From a checkpoint of a small mixture-of-experts model trained on Wikipedia: 4 picks a token.
Below are experts of layer 4 (counted from 0) of a mixture-of-experts language model. Rows are named router (the router's row for the expert), gate (a neuron's input weights, with its number), up (a neuron's input weights, with its number), down (a neuron's output weights, with its number) and show model dimensions 0-95. Each number is 500 + 50 x the weight over its row's rms, rounded and kept within 0 to 999. Numbers have three digits each.
Before each expert's rows: "gets" lists some tokens that make up at least twice as much of what it gets as of all text; "raises" lists some tokens whose logits its average output raises strongly, later layers aside. This comes from a sample of Wikipedia text that the model never trained on. Tokens count by the router's weight.

# expert 108
gets: "ar", "or", "ur", "am", "al", "er"
raises: "ate", "im", "is", "ge", "ates", "ating"
router:587452597437508436442452505531455554474586573550472511520541526485609469516419608487502539493510433438541455466435469531560474435530438491536382529571588504484431457532583487464576513448539558465503510510454502522530613492592460533543550478550535532478473473482549542507528543442515431470
gate0:487524467505557399508510501496521515464572486433514516442523453530500398448473515497477449511561513380498499525463499475528400464539578504467502491441657504414493577580610480574587489540567495494498492411507449526499492400493525558517458472487504485445545551476565473476557455499396486414
up0:492551472483532542468460511488524473506498624414511454450483440535523420498444501495387505571502512468439467531502482504571496481478512557471458510563480449320484614562529525515470483508499615541481507441420431558412503511402434595587484477511572417491532495461512499483470485490483503473
down0:500475605409475502457504510589482480463640398482591482517506463565481518522513503495449450531572523491529535521458533436465536506478611522497434530501489577504400615513450495501454558539426497659523492502523514512528437491480505580501532504484523496609568489494493508526596469486500494422
gate1:425604432482465424486453538525379603511556542568538460459414555434468494545571482493509528522501482544508500542428481442538467496520481489559433495510444631463345541386505507572498503501542491580450475482475488478547524540429473507501493526492518509499550565530423483494536596509484490442
up1:509520485509490414536537401476498474497500466519497444504524500409445497495567462500499419500515577389532477523531439512563618438536486563455425523519632505486504512441569443441594508525504564448534653495497528466474496497553543497583495495522387440552534414513567511493500486509430538493
down1:382516533487498432526488516512526522458489483493483496535537621568482503590544431477506502486503389558480491646430524483512492517537509638477514491499501527564484499507466508490407529509477489443462341507590569488509399542514463446478453518453485532415494411500491597499563496471491490488
gate2:411463503485455506475514489404489503539468558515560513536497500506503572540454565608607525482502435487558475414574553549510491549512435524543411499503547498490537482554512556495604441558510434492473466461338476498500570484502590387424514539434549514485503498520501529544492592482534595518
up2:500544511509499513494514584500482515409416516519491473443504573466400517463558504424504442506612526508457603494521414489503499479417502445538502393514505562500566413396507490488471459490498488526517522565518540374624462505506448492553555481563411498517542491499559507504612441507428437508
down2:402556521445581511524425546507496508426444483502561486483562469397506474412464487483394443501493470495508504454371494502494614544507481481511496553536441503502489503434549527468461512492510515451483471606435473478435487567455515594569446371500449480498430576453529518499581485456403523534
gate3:517552476489387504517483472493396507464509533533576466531495521510499561461504500496639524534457438482493426462490459468562504478538429509545466439511427503498496518501504487510471505506427488462489563467446543531425493427552458417510478669546524405490475370462526641517523411498535496459
up3:555602502584490496490513386385500543416571439493446513494596591443473489515504440501521438471496491500530478499511580456527537523511556448467463476447508532498506482462485512475515502437516463457470456492540494551498474445699512437544488582425535558471471562484469533571470618512538502547
down3:505483515514497552556438500531560545507511626621446503513475483514495562528413393514442479512590504541410413470553513469614478513489469437500407501552490499614559552456499481476495547517439544478497524418490479506532519554584529494585476643495477477493505562508560556496464436547514534506
gate4:493497495428514475515518499565498498457501500612625539487497456503590549507473584514476453552432530542490524597426511544476621493577589455519594486515507505497492594545539506482574515523480502447607496512554516601460524453623499579559597485500489486443578492491511531431548513512500464503
up4:510497507591495503481527514521518495592506488478453500490530525486412430512560420503558500445513484506597496489522500432523470515463468671472410496503478494540498394429496407518452454501578504539476443496430477457631469519380506479471443459533495520490423554510466403631514482514480506485
down4:515597461486501483505509560482495554503530493497479499384421465499446456572399526565471500427498552502437448471523512585614541452454391469471483465511531530521551533542463503482457545552440617493481601527465509502514424483610434505500430482481479428453566491514499525622536421488449541468
gate5:563389515504478458494495518503488588527506497526445559500591520512586414505416551528507532514406475511560543529496619504489561665477534501520523511564502429450505526591480427536613463490443517510480486602490415486487500491528503535469568482501508489515436506523466498590413539574475560475
up5:563538548470550502461483491504491519609519456589574545499514500632482453580403476528475543464370534527471504536511642457475486585535577516561579479476498495511579518462594413489515504531516573520529525513535496425491505538514501525465551642506507498456508507503488505515451503593532437475
down5:503464388542488525457505595466422510499423514492530500490569499638515508424511500492567547515464497463474496455469622427456498615576474530501512477503491536490593500532437485507405416417480530464478465561551545431495537443591507560565514520560476475455487597567558510572507483565497481504
gate6:508435538491441501499469375504440506556464555505576497504487532394544532485497614502472525462475453362369495515481555577512478508468458491424521506464608383492516502446497495579498505481486500466456497490462494416470578424516457437477539502500433567569472520459500412457491476406533492460
up6:362455497532563443528550569524486522490356508501406500480501480453493479450504509549510588474524490482553502436490541498546561543495515579455443490519487482504511463497540503444629362472471562515435554505493485530486543520572488498509404494501446481592498496502438508493484504554673458532
down6:469504558533502517548432485479396516482496531544506530469303467505498595470529513504514425499536501537511501603506498494480446473470414497461482563549515497573501496439493359489501532524507575544415558544523422522429585396487477497552507494491501497457354484568499446519496514456523530509
gate7:510543500469618367567557535513482487551446541510439506505473397470501588499431511535487548453480455572461414488374597506516466550337497512498550553503497501512483598477429454487523538467469473514419577450513479517560544468503556492476491462521500512393573545515478528510552473510518504515
up7:494407441570415591452335526474539505478586401494499396552515498495486396505485527534510529585520550380572607455481449520452509459466516483574426451457487412484481483491512501499544506473501499495510500507499475504488486494567445498494533513447512464489353456495586482524522519537458478491
down7:402538402517503462507468513495556501479461498554501449509475498489508478456572530471493529508502556495501486465518526621468504473516590504475641443552446500598492498519540451634483517535498544592527517498469556520481492567446513554510563484499481540287439498498553513520487546493483459396
gate8:506332477476498429429517484459439478486520462459532467546571494621477490456449490519526505501467505600521471503375399548500501601406548456440479478554375493518506594503490496502512500502492437483496495450436490505497511545463523610502507500614567489501543509520438489543505544515562436489
up8:575491493560533466555515500507491484529513549500648447497578528490538479515386539500484546456506511422375494544499540505417554495485539476469510515408500458493444512390413564570504505441443501515431404511509490457502489508434484478557350518483545503513472481393554550493495484424488549439
down8:537508441508513483512431508555542497478440502508524501593500484490534477523499480573526463480507539543408504494528506490424495479534455532561491558475562433496413522464476468620499500544440489476534514540538631482543555396659488518587564528545502509351482492465519543475521497498407491624
gate9:512420511563387560431486491510432500521462455510523490511499511529499508438513492648468563491499505472596431487494473515516508399440500489508444520511492487448502474496516537516530526492516606506501463473485490576507640427502431542548503617507484531493499579443516528476366433537523355515
up9:492513501529496478499518415505573508482399490512601489509488434507417523499387497577449551376494527472641445467527446518508598513438499470499387541541444491449453382466554551551475525527491505495464486518481489549460494505533402487521484593567467503498503596523536558480491421476533451547
down9:481520505432610500518523553484632473503573507464475458500477437478478466471621555399555528497496481492477505506474543552503487487565602526480534460486508500547539518503465494507568479510542436491413558530410480603494402493499492483431506494550542559569507470549534396429380454553500540397
gate10:522487440497500516537492402374519465481483492514379488560488600450539503495489519466474484495486566477459472500539499492499496490572462380497499501393480411440509520557558481467460467574509493532538497493503492419482515463589545485442524465524388489464525500434561424473683487518413549508
up10:538437510464476524435497499494524535620595564467514508479581541430497513498479555629591491477416500554463474543514558463511507601433482434500518494506519595491443512603599398507539496492472516484492423487495507541506380459527375544504510429496492482508491581457523560491502469419489525513
down10:530481457517466557450538489513460538525495489633519496447428532579533499482518497504603477535503444480403512547459506552458564447498497462548500481454484475508451605510513511517469463484489429578613539493513627517490573459519502338506602490552523611490516503463479559529513408495432451520
gate11:566503554385410524555507474501518490446532519500488493530544509487504449377435495395486499455515565481576570484428545516444500564492476475448449502504578495480443542520446500497517544538505540466520507491503445521479413404527608542571500492524472402501393508493548458457545465417502471659
up11:539471512526500546488489392540484504510487518498392636497527485459570446427428565494504514477386567500560498525474532428423410517486491490440492493481471463493445543482508416469554478500522584438504459518531549493474516460579499514566584493455499503422403539644510423511608519503495504552
down11:548625513478467511466517478540487508507471506496484432527493409334478484457538328505470393436474553486486501434369495485513514566502510491502509513533484513536610413532499548548494538573424484504500504478533490473484519564502494459467491613462447489500394510530530554551492501549531500442
gate12:505443555567509589413514454510448395518461476491465522521508447450673529536488579494481487443493483605496531405591501457523513510564509443500501543553548556497416539494510502573495434451563517438494538498474534522486505504358555611497399478521502507508482535506507507503500533502489471609
up12:496530505640486502496463450472470484439497462361518505610499485534487545482429618583515437438481573525503506459545512501428522516458495466604423505508553525520421397499531604596525480503557490508472501484453591495501588501468502643442512535514549493488489494485559523501492541531481478505
down12:510499423521465505502526410534404461572553502517461462475454496492381517531568503438591534503467434464498486484531579462554501502548493404499546511508478594456409460499460515460500445492468476578468489391464532416581546425543412478513405449498492418551514521509419501560460619464493498522
gate13:542500544511542544530494420502487511593487470511534468499499583380559410473452517529394500542494501496475414500574514471506484452472402499502438526494512495511487396493538540513452561484464436471466507413460559457471550588482587486493368478559513499519407495514439504520504510466573499334
up13:508571519537568540497608416536507531591477404548532548429561497470494485587544491491459502491502549480577471563429604489529487355499455436370483495523493554547502482475495550536474482473505500486491525502530534632508516522496566470499421497498494481601526493432514500500446497489558591400
down13:513450500510442511570507483496530432487499469461517495494500610474547527452496565431458587503452414525545428571536454464505491575501444496485455628406500613578489496531529543469482554604499510519499500553478420405529535445453496556445535501582496553500451558583607565514503520484438521574
gate14:616549495466632526443418443515545630429522502501476545467540525518621517528508491497499437518486514506448494640465545443547464553473527476475506524513508536476550502498497515524517479488449447578467526512620498500542498494564523515525632454547495421477496547490500518393482471425568484580
up14:531538492438508507399534473505428501494525428570480432375600496536602498438490496505459570559456561562493499491531490477499602477451488509505513458437417614414441492428504500505500619465500527513526511519528512606492502493476445571497393528613597463480498490508449487504497522501492565499
down14:481461521483524571533397515505583528502596548491455440466502477499533594482558512481487398531496397493508508451577455446500508472497491519471506486515493521526497441433503496456458504566502472505537504513475463604481501486543568416473615493443588465590509579583527516491561628545494502347
gate15:538526472556489476525468432511486532530484459522503465527510569489516437451462551543448525476550610515578447548504495485480536458512484498323496516499559479428480510407511502579537460464478579482519380452500439517614476503577603500546479474503533428533529482501517536550532496389449481366
up15:510591494498436471576526501528493481494543611496464463534504479460477488557492483411475464520481401503503581461468498493507501473503434405499516488461493491463457500639509560439424535616562552576500512476518498505436426487488385512413494489520444473487495514464501428423535628568616500469
down15:476503494472466538503480449427419495502510522455551601546500423501633564551488520501475467492520449504535455352450513508488523457541518504506508554503591529488432375586497467537489535513516385530490514499428542553487596524503511422531387572475479503447495544616435577507466521510501481524
gate16:502534456563471500499505470490499559520494565485621515509543527506446535495478473430500500433480482482537494644484570431500412435489492472506495508494517496462402499521622496499537462499490456501499449539543503547476488402516479500274459422520609470470419479417530493463458499486476458496
up16:514592517486573529471514514499470467493504540477500489511497501455545618610474530378451513459487459536403396510483497504522472514468566488462422541425465509507508503492496667396500464480525553482498479446569535566533529496605495475508460567537585548521584454446558445481530531458429500570
down16:540506488456589493346503452430531474598461567467443511513354374466516554520551502614538529488493538505490495558501478485495483491442428533498526561504484507515559495474576501399491544581498530446412479504509499471474446531543480467598516405390417446518490494518490503513490463535502519482
gate17:508518528456568423518462459488547535508529513493504403500496542423501537552494560492482539600521519497485358387470477603518467416488455545547445507514414444356490515524524498578522416489512478520492592489467504428612585450498521496455497454530579505509470493573453489450533560560518521518
up17:498450476642525527503519543518502471430460400480422576548542479566462485506504534515593487419476503498535508495499502385498520502598464495406513415411507554571319410532500461465491520443511501509531431545553461514484514525475470431500489569449510504462483567447521492494414507451494452500
down17:563489470582519410491591585501388510434520545514532563560575504499569491531557529442497437580469470496579508495508477503510515452504522463451454501480539490521464543580435494472539529467493578512467577620548375535521501499461530502529526580572597488584457486507405507587497470521463575544
gate18:547476491440566471508541478495480596491545496464552588647457498541656489485509575450478586561476543512534440397473607434507539498551585489559505550508504585419513475512532550537518480489541493470432523453543602611435514532548487497480489471554515504527499500453540513459496512483486578487
up18:483497545562589418502507460511507496504491498506499492421526470561480433514587514490526565559527482382441630525493467450561467571610484366613492476518429506501535557484654484540511513458522512437463454558521581535504551536493500467499541493499560492435541522442502520504410526492435510493
down18:504493473522518404473551498524474484472470487396508606428531502596518498494449535430490554456488463483594552489603485411487481504497394558449464554541475493495452456521545538468581551501470473570475482479500625518538508363475601552484579469511473459502485535477475595417487456505449493572
gate19:365451549494485495454390472504403494492509526500457536523477538521506499505443604500494490472421521496389499480566502515469558417501586456458513545632553518452392525503494440554522539517519550497519459501497454449422513509329422444525515494392494514548518545447481506501510528484529485479
up19:464544494559522412472404508495497507528507522526509433510498472527518447455547482572626480534438517493543464535467510470597503466501385449501481566487526412640491471501553467513425458506505520466428515585546500442493417354491519501498517512492510344476489446560552548493500552568517471510
down19:505500594495456570511469403543475399572628455447517508494490568473494468519489533570456500465570524529584472514433539507528516528493412583442526438532461599543544558503439573374506481589411541605561474565386490480528498500499465538548501515501549555500509502469536545497516518474500510474
gate20:611515576500513491494559623484459552432527484397474529504497434542519500459473517487548506563563433467553577377499497502474507487513483511540337525508537596498453471502544497513510503506472465497508497464506506499519560501503416481502512472523428562461506476589517401462434651443455428523
up20:593515498510498523501495517608452488510555535380488493492448390491505452569437562462557567583515392483370537499499500555568492499471457509564488434509560522502457511547467491576371398505489508514521485490502474465463468497475511479477443518513489521498489485612559480560628557470572460499
down20:513611573479532496512484376595376577479471487499554493556503505515443534515476467501558489493500537521411634510525511507507506529428486508495574445496468481515507457461537521497520520415492477458514500510577426452532363510521570521408496495578517542496414513521418515600534502486446468597
gate21:507484634412489408485493496422519561467500471481479502512510462509597516445464489489513498466549498469512506443504443495519501507412482495502458447514415581459484489592534491504527484489529555575498496424508458375526558460520512487511570496511746546468553453463495515498545559499497511571
up21:490492461511473413533569507536412571485506557512430498488542494464522473499508501445490451468451455475503502613499524495638431483592467442468493528501499468478500506376428482536497524464501530391500600467499583646478462534545436451520461490503424425614503516549500490504498529469482588434
down21:564601496436499517485532454535501489466505412503572495527522505566446433471494443434541425514422490474485581479502502541485469565525562559569531471483522489463501530543444401486492450505457553362432497541529493608555548569540360587422569530494495469533495506588502505535540477465542465425
gate22:570398510394493570407470510498503373404562513493475501411578484523500444458501574501587515542490507443529550492392491491503505501537494467553498479576499473491470509516536646599450511562445588552471510507517567633532461472463521547563530516473499509475546469500507561433496487505513505480
up22:500512512410447546406449519494494326495544490475498514549511401559538567501442522469598501505452498500531499573488507424506445492482559512539496602482518467535548495667500442530506619469493507553499504461525507546509525499497558623501505561496456492562537506533546491493422496540581443478
down22:487495454485512489510550459619533562478463493499571383437467515550436486443545483608483490518486537492550534603482361579445470474492537478519506445366484494507498500508499500478568566483523442452516489501577480655472472482474526499427449499394556560501484502544453531549526499409489512518
gate23:535492604400478443539495495500443484509494487492508536460520502496560507499453448495481475484485469478439605500496553494541563514453578614477377502558503466416552505503478497656542508401394532503407516536507464457448513452675515476504472497476474504500435422453496437468497507504525487496
up23:506502478638547625405521494503510637503516556459476578526502523450507468462522495471493571549507585540638505560473498521556450557526537443493557421498508495514442529543536509511506487588493481467551510488471497546560340507503483477609507549520502495496475531517538492557572468466465589495
down23:560558525565564658500552521525424547464533373527540520500506502421491501443511503508498489495471463501446441518559498596508497530500421570512469428525541492496489508523438525594516646504531496520472511535437308508470497504550434554500496404442506514460506462538479488474499513530472546478
gate24:538500477509599521525497552553424534542489503556457492544508507613503414518520562598501502490382489506390501515398503491463446474477507545578477563500530550579508509492468506537465522468507510452424477464526559395525507608515497531441493625520550612563497597507492465589435491503493526491
up24:474480418297503610494462468442557459490513495511470454560496516512474611425524557506506492517508512609432425473486451527496539353497502602485506513458441509457543499510535516451492540420472431500532557423587447576534495507495492497514528496520558389507498474515511506524479502485502484445
down24:511483453521495490504522440499540460434557535512411424548490389398487455535491547469500475493554509561472493507527468440469503590501490466446505482509494468476444403493550436498572494494505514506539500713493441531539494370493496491506467505475557573503477493500479495475443451568594580618
gate25:444495513490550520487507512427488532479451395580387498473394473553497501520582500337502504474512456511533554457492408478456489478581436484496427499458485427482455478541505499478526404508354456498420638469474510506539544514500538529548494471484504608522499510394502501501497465473480501489
up25:523495569487444471463441492514447418510532614486673510490553509498501492523496559603518498411497532500373452573508521454537488536527610502494585543489501565558592517494595492528480488403526558498536460503497512515460496520454511383506529522409563417432462504487468502500499510538522526468
down25:544569515504463481551520478447490442600580533615481526484523573492445472572472447537557554493448495469497500518471603590502548493558485498474539509488417449540469542573529539507503382540509500446510475478513502540502430476461448389504467423519497510480378441481575593606530491500437433432
gate26:493465499506462430459475514518438595482478557499578508492516594542543612510451487499474450501499472510525414521489526501539392386566499468493456481623445598521514484500517436535518462595549525425527586410472517500447543518529536519463421511630495454501523562470533506499423428545427505535
up26:502519505504511579530498497463549540594403482514506513615494458506505499493539515396505486513519503446539591546542524514412543544405551580496501494428420377504419497502504472472500592502495429524424501502486540515576504492464525505480606487484439558425447458490561396449505602416553509469
down26:431522495447426501488503543432375565467409539563545481501483539464519600491429498469526580480505374423626508543503564459452410514501424529466368549528437525491532413498611430515480453491549498455437543540499545503504501469511496525423491496546521481488535545505448491513511435545478507522
gate27:466533521497502489360504465514492479504538479513549434501516496509495520450566518501502502494455388438501474552484415547533674496518586449471504532520505483457476509424506490501580470559587482528396456498414446583516536549405575499568490420365502528500469523479501532490515541599499530468
up27:500496492482505504493469506513424468516413481513632462472491466421598494457504589500604596547526459496558500543593472513493565498511528487577458566568483509499504503425491507670551489508635510538490498460477485528507507580478536511503492499507501545504442526544633549508578495552458421468
down27:538494586524524393463479545532585565444489524528510513471562487557438504565550386467492456481505578521463435491492524500543426468594502585488553521491560509517519455561485477443400549572409462435523441499510543449478511465508582499498512591493513500551488561315460494531519453520525540539
gate28:588579549563528393440451586482497509507515490519490531495473413503470515503591547507458585510526453469588432528565492511571496543498513500498564469489480486370511373519519551458561480503521499534552457502471510621506516514529593501488510646513502488501521471501473468511584452517432559393
up28:456490495475496503547504505503498526452497472480497377427547459474618487462510443526498484460505492573491497534479461387493549507498444501430479477409543502603422536449444438522435490466493488500511482435556569431528489502513344447564484436507502502537508542456510690459490517500486466593
down28:498521556486572533523474500555532501482372477520483480493412460505507499422500439495552403482571570501465548500507437571576514470471559518492558493508559605519433508482540479469503458564607506455444464502365557424541464466511450538539510446526534496332517465438513603515501489518543534522
gate29:607525521559443427502364478498523509499493459537496498484555531576633553552491601478506425493521477483518504435567435497511501552527506538584407446431598502392501484475500515468535489580516544576518460493527505602495556502482595476548464486458500465475479520541514522508482511422449620480
up29:496471597478543544328622487490494360520494490500469597503512595500454514548448427594518489520522511482526471499499577467509467467525508495485511559530507495508498522529488538452550476486482506505474480502488560505405423549577446503477515518504440665467561510432529382469519518556511508476
down29:488467485542527572506547500543450523425538508512533528399491552467429486501424521457474466483414525493491523620509475538539441501516589537452616492514469554547504448531425538464501590477547562493506522523453605644529463499491534497484538538493489613495551501524464388469468523395518395503
gate30:448514472528468538504494496478575510451605558520476434486454574500517364483450484501411507550464461500525455337451445516456507494525487478493495616499631503503615500477560515485455551500520493501482538512489493547464512373493421425462489563438439461482513468505467491459576504411459536490
up30:525530477534522593559557424454504494516506522408564501492503526540552478502388518463348568503498510442585502315486484460472519463499506506417501481513455485506588511495508498499489496451568435538503560472511457607521443459480471506536562498496515537486582524540383576483557492456469574496
down30:492427497520441482409528391522610538503484529500501521530469496489540514502507433465521563564435446508547486485509481489491442539481441498424530610616519452485580427416568559580591487497492432474531538461446534491434523395518459500572444510502518479568536528553520507448518493459412618555
gate31:514495598488485493495437473428521456416697481507351493504519508463460492451643500445500502493431474464489485485609514496562532476584499503517504501521494498467489438560571494451460553468520479451528512486506501513488533489494531481529470488466506469493439542475499616387516384568441491498
up31:567514633437491489431480500449556508470623500497553490468541512549520493473523476497499461499477502435502522486518535496513459460557526515463496499546503512491444537556564501489497516472427549491533502504517578464446501481470538490529387452465496527489503554499493662262500495537452390532
down31:446498501505502492559605506381505582498518424480469505542489431431461440416497502515498500430391350498491490506583401607464510471499478479508440586506535501423506497462539529520514511508565557584459500493554511499538503501541491474434459485501394473472453517520505496579543431481380561510